From a checkpoint of a small mixture-of-experts model trained on Wikipedia.
Size: width 192, 35.1M parameters.
Experts: 64 experts in each of 9 layers, 64 clamped SwiGLU neurons an expert, 2 picks a token, a sigmoid router.
Training: a variant of Muon for the experts, 303M tokens, 9235 steps.
Below are experts of layer 4 (counted from 0) of a mixture-of-experts language model. Rows are named router (the router's row for the expert) and show model dimensions 0-191. Each number is 128 + 32 x the weight over its row's rms, rounded and kept within 0 to 255.
Before each expert's rows: a language model's description of what the expert responds to. This comes from a sample of Wikipedia text that the model never trained on.

# expert 41
It responds to: Word-final suffixes completing adjectives or participles after is/was/be, such as -ive, -ated, -ized, -led, plus developed, popular.
router [109 122 128  88 132 114 151 153  90 171 104 174 178 148 149  58 104 116 154 151  99 114  71 143 140  94 141 104 124 165 128 106 139 193 149 141 148 136 109 123  90 133 156 163 140 111 141 118 142 176  84 146 135  92 118 107 151 156 182 138 100 209 174 169 141 120 192 151 126 120 122 120 131 108 120 168  97 184 125 130 135 166   2 161 157 151  98 117 127 228  67  86 125 134 189 154 147 137 126 117 135 120  72 135 125 131 129 159  77 165 124 135  80  95 101 166 104  98 116 128 138  92 131 115 134 128 133 132 155 117 135 164 152 107 115 144 145  78 101 148  89 142 160 138 109 168  89  92 140  90 149  96 129 142 129 166 168  73 144 105 169 182 192 146 110 134 122  20 149 141 113 109 125 153 103 132 127  60 149 127 141 147 123 109 101 188  82 111 136  62 141 108]

# expert 24
It responds to: Scattered tokens with no clear common role: punctuation, digits inside coordinates, table pipes, months, and opening parentheses or quotes.
router [127 102 157 117  91 157 163 172 100 130  60 109 141  71 179 151 155  59 168 191 127  87 171 183 165  72 139  81 109 129 141 138 145 158 166 136 114 182 119 140 114 121 165 135 100 162 157  97 172 121  72  84  85 108 128  83 117 132 138 123 121 172 169 164 137 114 126 120 159 105 140 116 156 110  86 159 118 165 170  90  98 158 105 174 123 116 122  99 184 128 111  60 181 138 180 124  90 125 158 105  71  93 102 180 130  94 178  96 103 146 115 125  97 139 148 161 112 176 103 134 109 103  91  93 141  81 159 157 133  95  90 109 130 159  99 166  87  93  98  96 121 158 127 151  82 156 116  85  65 181 140 175 109 150 159 170 108 101 126  98 138 162 151 103 112 164 170  89 150 114  73 159  98 159  81  93  72 119 100 100 158 124 192 120  95 137 137 122 170 116 148  86]

# expert 50
It responds to: Word-internal pieces of ordinary English words, often after prefixes like dis, un, re, e.g. misunder-st-ood, dis-g-ust, foot-st-eps.
router [120  46 101 172  82 115 150 108 104 134 128 104 136  82  97  70 153  99 149 127 177 114  77 143 165  59 148 115 137 157 134  87 160  76 154  78 149 179 130 104 139 113 103 173 136 110 116 149 164 124 124 147 104 122 178 127 142 168 181 164 150 126 151 169 107 104 218 153 142 130 134 148  97 119 128 116 103 125 133 141 151 130  76 193  73 163 130 117 121 133 142 104 150 196 183  91  51 112 128  71  88 124 119 131 180 120 138 131 122 153 149 110  74 140 124 160  85 135 158 123 104  41 161 126 150 129 119 120 143 113 143 154 126 116 101 138 128 122 144 143 119 158 143 108 111 143 144 126 130 135 154 116 175 140 122 182  84  94 163 123 130 180 138 149  84 128 129  41 142 146 143 228  81 113 128 115 131 127 106  89 106 143 132  78 108 141 194 151 139  27  97 163]

# expert 29
It responds to: Tokens at the start of list lines or table cells, such as months in dates, opening parentheses, initial letters; also coordinate digits.
router [130  95 158 122  86 171 177 139 117 176  89 120 151  44 159 152 121  76 171 155 110  69 147 153 165  74 160  61 112 139 150 155 174 139 172 121 117 139  97 146 110 143 167 129 108 146 153 109 139  95  85  84 111  92 109 103 130 110 122  98 122 149 146 147 139 113 142 107 149 137 170 120 149 132  81 192  90 146 177 106 129 119 102 174 123  81 154  82 158 140 102  86 159 147 176 121  80  84 163 141  83 106 100 178 147 115 137 124 125 128 100 153  94 140 167 144  81 163 100 160  90  94  96  88 156  98 196 165 155 103  90 121 120 138  82 166  94  97  63  90 148 164  87 179  89 159 136 104  74 159 155 169  80 153 161 151  86  96 138  91 122 168 152 119  93 154 181 101 152  94  77 184  97 171  93 106 113 140 109 126 170 143 172 120 122 148 179 115 166  96 142 100]

# expert 28
It responds to: Broad everyday prose tokens such as the, a, commas and occupation nouns like writer, actor, footballer, often in film and biography text.
router [ 91 103 149 111 111 173 158 167 147 150  83 159 154 130 158 120 140 103 151 151 153  92 146 154 185  99 162  58 107 123 136 139 166 146 153 158  98 190  92 135  91  90 161 143 118 146 151 113 172 158  91  98  59  88 120  84 124 103 102 109 114 151 200 168 148  90 147 138 168 124 156 138 148 151 119 127  95 137 168  89 126 130 100 157 115 129 139  84 160 154  86  67 169 170 167 138 108 138 142  88  77 147 106 183 115 120 177 117 111 120 124 124 114 132 189 129  98 175 123 171  98 102  90  88 161 100 142 150 166  88 101 111 105 157  80 164  80 109 110 104  82 139  99 158 104 163 114  99  76 177 176 171 118 145 144 151  93  81 109 102 114 153 156  90  86 142 157  53 189 108  73 187 104 168 107 102  74  95  89 104 149 143 174 119  93 134 148 130 163 121 174  74]

# expert 14
It responds to: Connective and idiom words in prose, such as However, so, well, kind of, part of, too, Although, and prefixes like un, pre.
router [152  42 118  83  23 133 149 110 127 202 157 175 123  78 127  69 159  18 126 116 152 131 116 113 141  96 127 106 159 109 191 120 168 204 191 108  99 167 125 113 133  75 157 180  82 130 186 135 150 103 112 129  84 134 134 111 144 131 138 152 132 119 183 176 136 161 227 151 147 141 145 123  98 159 128 105 158 146  95 127 179 159  84 147 110 141 115 101  94 115 126 110 138 100 148  98  49 133 100  77 138 174 137 139 116 123 166 128 121 159 134 152  59 120 183 150 145 126  88 116 114 107 137 119 126 134 156 140 121  91 110 125 102 183 114 158  91 163 110 123 109 151 123 138 120 145 143 119 128 137 146 168 110 180 144 217 113  90 128 107 107 138 114 135  89 114 119  80 182 103 135 165  90 141 132 123 119 113 114 119 136 123 143 104  74 127 176 158 119 101 126 157]

# expert 61
It responds to: Main verbs and participles after a subject or auxiliary in biographies and events: was held, moved, served, announced, took.
router [135  76 140  90  90 139 145 196  95 142  54 190 157  99 123 142 155  94 166 142 116 107 142 140 154  53 120  69 116 184 187 138 133 144 163 165  75 180  65 125 122  91 164 103 116 152 147  80 181 145 101 123 111 118 134 107 122 154  84 128 114 178 193 179 160 122 165  98 143 132 138 135 150 105 105 114 101 165 144 127 139  93  95 195 171 125 132 107 169 170  81  94 159 118 151  96 128 108 133  35 120 122 105 151  91 114 167 124 161 170 111  96 113 119 156 214 107 138 148 165 107 106  97 110 156 123 137 192 156  89 104 121 156 129 113 178  87  77  98 126 122 164 120 134 119 174  54  99 108 156 150 154 109 137 148 151 123 111 117 114 142 137 165 114 116 155 145  84 169  81  57 109 125 164 109 113  68 110 119 114 170 132 131  75 106 116 125 125 158  83 132 124]

# expert 49
It responds to: Individual digits after another digit in years, scores, model numbers and percentages: Xbox 360, F.B.25, 43.5%.
router [ 75 105 161 121 133 152 168 144  72 180 108 135 164 134 133  75 175 116 134 127 110 119 144 125 166 106 134 110 135 105 133 133 152 122 127 107  45 149 139 176 102 112 127  88  62 130 136 150 163 100 147 117 106 128 113 108 111 154 120  93 105 167 188 132 138 102 141  55 205 109 120 116  86 140  95 162 158 207 159 112 153 135 127 151 140  85 110 112 166 106  76  89 142 153 110 127 142 165 114  96 105 128  98 180 155 125 143 126  90  87 160 174  65 102 111 181 137 128  74 210 108 132 138 117 121 146 153 114 100 138  87  28 142 131 105 183 127 160 137 102 178 137 116 113 103 178 123 125  73 128 136 154 123 122 163 140 109  86 153 121 113 139 142 104 103 120 168 114 167 117 105 137 128 165 124 109  69 150 130 118 180 155 146 125 136 100 105  35 198 130 196  45]

# expert 42
It responds to: Ordinary head nouns after an article or possessive, naming people, groups, or things, such as children, water, women, forces, air, ship.
router [ 57 104 124 124  82 217 130 123 111 128  70 142 134  92 166 130 169  79 113 170  89 125 133 122 168 140 148  94  79  81 159 143 171  89 141 139  87 147 156 119 147 116 154 176 108 131 200 122 147 164 107 102 163  96 114 112 166 135 155 114 117 187 194 115  97 117 172 150 128 134 126 111  86  98 111  94  74 123 152  62 136  86  95 135 156 152 136 130 158 110 134 123 202 101 125  64 100 136 128 144 109  77 134 150  89 107 164 121 164 171 108 121  93 109 186 115 129 140 121 224  98 124  66 114 120 148 182 159 118 106  99  92 167 120 103 129 134  88 129  80 113 158 117 137 103 135  77 101 118 186 114 168  76 156 134 169 145  47 106  54 110 184 211 133 114 136 121 108 157 144 113 156 131 110 130 124 138 137 121 119 117 129 146 112 108 126 167 144 113  63 135 138]

# expert 43
It responds to: First pieces or short words after the, a, its: m-oshav, m-ahogany, sp-ar, and directions and sizes like north, short, long.
router [100 125 118 149  91 109 131 124 156 169 107 194 139 141 142 176 143  38 119 135 147 137 180 162 164 102 151 112  93 105 148 133 110 112 170  77 150 140  79 152 100 139 111 197 137 131 160 136 158  92 130 136 146  96 158 124 103 162 145  91 117 117 158 129 148 177 173 111 110 169  99 157 169 154 116  93  43 142 120 118 105  88  54 192 155 151 103 107  93 154 112 101 138 117 141  95 116 145 139  70 126  86 151 154 137  64 141 153 111 131  94 152  42 206 163 120 139 119  82 124  97  73 139 137 135 113 139 186 151 109 125 156 151  83 126 132 106 139 127 125  83 128 128 179 108 178 116  99 134 178 173 141  50 139 106 156 126  55 101 100 137 108 195 114  23 136 111 157 130 109 121 110 128 108  98 121 110 137 155 117 120 129 164 163 148 190 150 150 152  98 160 129]

# expert 18
It responds to: Periods that end sentences or abbreviations (Ma., et al., No.), plus closing == of section headings and quote-period combinations.
router [141 161 163 104 160  99 123 178 134 125 136 188 132 167 103 148 106 137 116 131 104  91 161 218 142 152 138 145 149  99 189 104 111 123 208  88 158 149 139 135 101 125  99 164 123 122 152 149 100 156 146 110  89 158  90  99  84  84 127 111 117 157  78 161 112 130  96  75 161 163 119  91  94  94 118 135 145  97 129 142 165  96  74 113 121 124 137 142 159 127 149 132 149 106 162 139 137 154 163 149 146 114 127 137  61 125 126  83 155  84 115 109  88 152 111 162  93 148 150 102  98 129 119 159 120 159 139 108  96 156 162 164  76 124 137 163 140 157  77 162 110 155  38 101 123 119 103  66  83 185 204  90 164 134 183 107 166 154 134  76  76  88 165 158  97 184 117  77 151 144 157 105 122 149 109 129  85 133 122  19 140 123  89 152 132 100 185 129  97 165 138  80]

# expert 3
It responds to: Single digits inside numeric tables, score lists and statistics rows, e.g. totals columns, decimal scores, goal tallies like 1–4.
router [114 166 191 158 117 136 132 143 154 116 115 129 171 124 143 130 128 105 150 127 164  85 168 122 180 123 150 103 100 148 163 136 149 126 136 172 124 149 146 207  80  86 158  94 119 136 140 108 181 184 102 120  96 130 138 117 113 156 108 111 109 201 143 139 197 129 167 129 158 121 112  99 146 187  73 125 119 211 162  97 149 149 122 131 157 138 165  62 150 125 118  85 144 167 133 120 129  93 164 132 110 134 133 153 102 111 138 115  70  96 153 159  85 174 135 162 169 157 105 140  96  76 139  75 119 140 153 100 148 132  41  86 140 104  91 153 100 124 134 102 104 135  63 119  89 164 132 109  94 142 164 141 153 193 141 145  29  89 134 126 119 163 139 109  99 150 149  68 150  58 104 132  77 157  62  80 101 144 111 112 137 176 123  80  83 133 120  66 147  90 148 129]

# expert 53
It responds to: Last digit of four-digit years and numbers in birth/death dates, career tables and citations, e.g. 187 then 4; also century, era.
router [174 115 176 129 149 106 125 186 163 195  96  82 105 167 176  91 134 139 138  90 180 120 116 159 185 145 131 112 153 108 152 197 102 132 136 108 147 113 139 141 133  72 209 117 170 190 140 141 208 173 109 130 116  44 132 109 141 154  51 155 120 133 117 108 133 160 177 164 121 102 159 128 134 134 155 111  52 142 126  68  70 143 107 121 176  51 159 134 138  87 133 110 199 141 153  91 151 138 134 114 107 122  82 130 173 136  91  88 155 132  95  93 130 136 106 147 116 155  87 189 146  78  41  25 118 151 183 108 114 137 117 111  99 159 139 146 140 130 131 138 139 125 166 125  76 105 116 155 118 140 107 147 130 137 130  91 136 145 145 144 141 128 121 130 104 103 127 127 133 114 107  96 101 124 105 138 126  82 150 141  86 103 146  97 129 124 112 161  92  91 117  64]

# expert 8
It responds to: Middle pieces of uncommon proper names and Latin taxa after a capital or first letters, e.g. D-ard-anelles, D-iz-zy, Ma-ure-mys.
router [ 69  79 114 159  81 131 145 102 146 154 129 152 132 135 157  82 123 145 175 124 185 128 101 169 163   0 109 148 137 147 148 141 177  89 133 124 129 213 134  98 146 127 140 160 160 107 169 114 160  97 135 115 113 127 137 154 152 127 150  96 141 133 135 149 193  94  90 123 207 151 125 166  93 185  34 122  51  85 127 146 101 170 132 133 133 129 131 130 135  91 133 144 200 122  98 150  29 155 139 100 102  99 129 125  55 127 118 124  95 113  99 151  61 156 127 123  79 208 142 124 124  87 112 119 119  98  89 140 104 138 123 135 140 172 144 164 139  67  98 127 108 157 148 155 129 133 146 157  93 157 107 132  92 109 127 135  64 162 147 129 132 146 125 134 122 108 105 127 121  81 108 154 109 138 118 115  71 116 124 137 138 169 111 152 124  92 112 178 138 123 195 158]

# expert 59
It responds to: Middle digits of numbers, especially the 0 in 2003 or 2020, within years and figures; also million, billion, century.
router [ 88 137 162 130 122 105 163 213 162 159 117 141 106 151 200 139  73 154  87 119 188 160 176 140 138  91 160 130 130 114 122 144 136 157 102 104 155 115 152 144 124 155 111 194  99 198 114 115 144 127  55 133  40 126 149 103 161 113 160  77 114 152 156 115  85  78 156 115 144 117 108 123 138 137 130 135 150 207 143  32 152 165 156 125 160  54 156 127 137 118  84  63 130  98 147 118 108 142 182 111 147 122 149 124 138 103 104 150 117 177 105  57 154 137 137 178  82  98  86 172 136 121 116  78 153 114 142 160 163  65 163 105  98 120 120 170  57 147  58 118 140 170 136 160  66 117  99 117 112 122 162 137 112 136 110 110 154 116  85 106 185 150 117 124  87 120 111 153 141 134 107 136 102 134 132 104 165  95 101 127 107 171 163  80 126  95 147 101 133 130 148 152]

# expert 0
It responds to: The main verb or auxiliary right after a sentence subject, mostly forms of be and have, such as was, is, had, became.
router [181 111 135 130 105 134 150 147 144 145 160  84 101 106 109  68 180  95 128 140  99 119 194 114 149  96 151 123 122  81 149 137 120  69 114 154 101 127 127 112 108 165 133 158 147 111 125 127 150 201 112 137 117 148 116 106 133 188  79 172 122 122 144 149  87 178 143 115 100 163 152  74 108  60 120 105 182 169 136 138  81 109  60 149 148 106 131 119 167 100 149 132 103 163 137 138 159  45 118  87 117 106 161 137  69 146  98  85 120 109  57  84 139 112 169 176 126 139  92 116 123  99 122  87 172 134 185 167 117 148 143 122 166  96 134 104  86 137 139  97 153 104 137 143 114 162  81 148  62 158 146 143  58 144 109 142  74 115 137  68  95 166 165 118 173 162 180  66 130 141 121 175 158 145 120 124  93 165  36 155 149 148 141  90 133 108  68 174 119 142 127 166]